From a checkpoint of a small mixture-of-experts model trained on Wikipedia: 96 SwiGLU neurons an expert, 5202 steps.
Below are experts of layer 6 (counted from 0) of a mixture-of-experts language model. Rows are named router (the router's row for the expert), gate (a neuron's input weights, with its number), up (a neuron's input weights, with its number), down (a neuron's output weights, with its number) and show model dimensions 96-191. Each number is 128 + 24 x the weight over its row's rms, rounded and kept within 0 to 255. Numbers have three digits each.
Before each expert's rows: a language model's description of what the expert responds to. This comes from a sample of Wikipedia text that the model never trained on.

# expert 21
What it handles: First words and discourse openers of sentences or paragraphs, such as In, On, The, However, According to, and the comma after "that".
router:141136119153154133127096155163112091118130158103084142162087148142165135144122156114112121114062145103153131109131144120153146100155152133094129162109126143121138103158157105121117169114108111118146103107101166134112117156110152121105161139118099109136143159130142099146097085099109191162
gate0:108121141093111135142092067149140108124206112174108111164126111114183123131134166167126118085147096090153130111126142118114111147137115153130147123108143110167138119173137142133123090107111138153097146114114146153155139133150138123171130090133114118085145160171100177121085123152152104070
up0:128149128119123091126118145110112143137129112105166137133167110111132106080152083097142142168148117157102112141166120112146103123147162099136153076123117156132066087136110129119098136158133116120116103157136126103127101077115112118091139132161131133118117112105126142142159150132139133162
down0:162144113136108132142086125090141107118163103121111163137123136104128134123139126148163153154118145121170124128109121144128119135120146145141146088148092099110167131102120127092140125139120109126114063080128123096135105084151106152080161110091203106131122135133150120097107087141098117140

# expert 25
What it handles: Digits and year pieces in football career lists and score tables, plus position or country codes after pipes: | FW, | GER, 2–7.
router:161155077163121157151166132138116150153142148108107114162107108152119087099165146141126082095113094132130103116146142134145134110163128153121146132105111135139151146098141108093119117122112138125143115096090122105126119184142151112144142124160112079104097154138135138137104125091142115119
gate1:154107126149129098102158131144108123154113120147111136168134096135127120104105071139138139108141126127137122125084167132174129173174155111092143113104121162140119136125137101077151152131145193107154130090121138129088139121139131149123103159117105175088125137121125154129151147084151133111
up1:130116141072142109094146137087122108138171173150094121091141162145149157141062101104134123136111156137117149099169103136091102122130138104116148151138165153085114094153125138137159123154146100142110166131144107146166124147143118107116129121111103137121100135130131107100111085109154117158
down1:129118145135120131092117138064151108132144106130167178108137124161072140102152165131147132121094126104089127136142085108101173178153154157144134156134155109113127120106117165099094167132143112110126109133117148143112083113150138130129100121128149130145130121113113127146087155109137117129

# expert 1
What it handles: Main verbs like was, is, were, are after a subject, plus " =" in titles, closing parentheses and line breaks in infobox lists.
router:166135083131149124137126147150105106139152114083125099167093115160103156127137115147100093127146137127109108110127112114177129122121097136109126147116094148120130107087119120145109116113134126157144098112128132110120103154123154140124128127116127081109152124101137128110115099108097154105
gate0:123160174171145145161130189153064154129162109147158092116087101115147116112123132158146088137126116124153093156124112133182095120143136133130097097089120126142133097157140139129165120119133110104131127116134112124123121162092113085105114144152102138165109131132137171161094125123142164125
up0:164169165122117174121158149090123102063099121131121155195120132118102130137140141095122118147058138141065172133126131130087079111140102117121099164123143152133110139139128139153143143137145156082123087133127120103128150137122164156092116137139104131092083105137171140126073130125210114104
down0:140126091105147148051094129107124107108156130146097152114129098084127128111107137132117127122074150148117154123125131176106124124162101143119182112150120142107157127115128122133138118117114138111189110118162126137107091087116161124147163116133158093120157131186159110090109126092112118129

# expert 44
What it handles: Numbers in sports statistics and election result tables between pipes, such as goals, points, scores, vote totals and turnout rows.
router:147123096146133147149171118117126141148144116128107144199126130157120128157142151139104099117101130086115084102150140130136142110141116180112141138124121150135137138123110119098113116114126132145135097129088143114140134157128126126110122124139113123120134131119159133090099115122108129141
gate1:106116083153123105151097087145135146167162144119168147153102154166132125141077122105118134114109114142131118131101133151105145110155107129063108129066073131164167100114160100124137168113158111155145121125119114100134109148137140128166129127133164134136138151115138146111156151142120129111
up1:200169137094116127105149135133152119165141107168090115081142105119127106087185126125153106166112133138121150122136159125120157156118137109138089176167153113075126165113142124123071143069135136101123123129118087158131129137132142131113129155116125124123117128178096133110122125124170098135
down1:118103119105107124130104106134180147129145130159119133128130099147167154123148136116122143094176124107160117122116144110108114130177109140129141121178132147135124105121157144129130130190117143143143113142111092122103143115133117155107132167110131124122086171106094173109166130142149140131

# expert 12
What it handles: Dash-prefixed infobox field labels and their values, such as "- Born:", "- • Total:", "Population (2022)", "- Language:".
router:130168122123157139152126164116103133140147143124079119116111079158157134137127117124091083128110114126132116122137116132142110104132119132085135140124126155093150109117102100099116097102097119154147107140121161104132123144125179116137148131147147083104119150107169124136124124126149146110
gate0:125119173124080180185133099090172135147151136201077171082123129118144116099168152147147103103118127132145083083133130135176100134156133141106122107111159111143151126085135117092093133133117132136169119132123136131130105141119190113162134118115176124142113132157138136124086154125120126123
up0:102144109150169141075106146139094132130152130164155133124153103096146119153156132122097167117129138151127147094167147125157125109065104113098140154158090131121092093144114157124166168104162135160105127079106088112113123124105120145104166148139100129127069108140135183087165156139165144077
down0:149139086108114108135122111115114127125104156171138137140088169085117115130145131133119133118106148135112093197111116121117122138111137130143141157140158145131153179141114144125118133151075197149110148135141106120141154108183115154136139130108105080151153146139108133107158143130106099116

# expert 33
What it handles: Final three digits of years after a leading 1 or 2, in dates, citations and careers: 1-922, 2-023, 1-784.
router:176155117156147150109113123139119131150111144114102114156112123150152137118136132095093111103128137090125092111170136110178118148158135115128131129120117114138141124126154104136118124154130126124137123114073131143136120195129144139122120129143114106094113144099130125117098142103131179141
gate1:124131091117083142137120147129137137131114112128143077096109104115120089115111131111131107126130168136093137129136117130171106114135085138179182182098126116148136149115157125113130164124116125146133114146120125121094100118158121134113136178138171102127133121158143129112129098124113166150
up1:129115134139158063113126142149123120115085171133115130140129183112124184108125146123169158122112108121133108124158129118087171099138157137127098094140130135127107114200108115118100089131124147100103118148113104120158182171138156070092138153139054152130186126108123105145152143122135101160
down1:113127112169156131136154045097133121134086139115146112138148145163126107118108108129109115131110117116117204143108134081101106090148139123121116111128106172092146136131131140155124110135153164147088146157107123135122127111100143147155087104120115101161104152124114162118180111095119081125

# expert 32
What it handles: Digits in geographic coordinates, such as seconds before ″N, unit symbols like °E, m (, sq mi), and measurement numbers.
router:119129103146138146132137138104092143128126117122147125143086120154154113118132126122103114130132117069144116152127140117136092120121103163086107096069103166134111160119132116145137122087145147098141089124097147081126114147125148127148142115135087076111099144097178130146117095113155177105
gate0:155084183198177146111173150141154150112189099144129124147115123110111152115138120146134120129119118144135124109164143115133135146105129149159107122102110123131129139069119164129121123162161154078136100104102142128136140134091148138155137127161143113090090121094121125108107104138154131123
up0:094163148087125126116151105166080110158075143140100133124143128132127145132113144089111118140112156128155127131125109142113128130130110140138139146137144097125123108168173089112110130112160094167095154127146171161151124096130128120110127075096152149141110151157125104146097116148083121137
down0:143100139130119103146096104104120141110079125116122101082129125141147137116101083154120150157172097070113156131140119118157097173099095152130148147153069102103124151116119128126134166156096169116154118136101144088096124152143162113089098124142145131112153114171127155158130125168163109103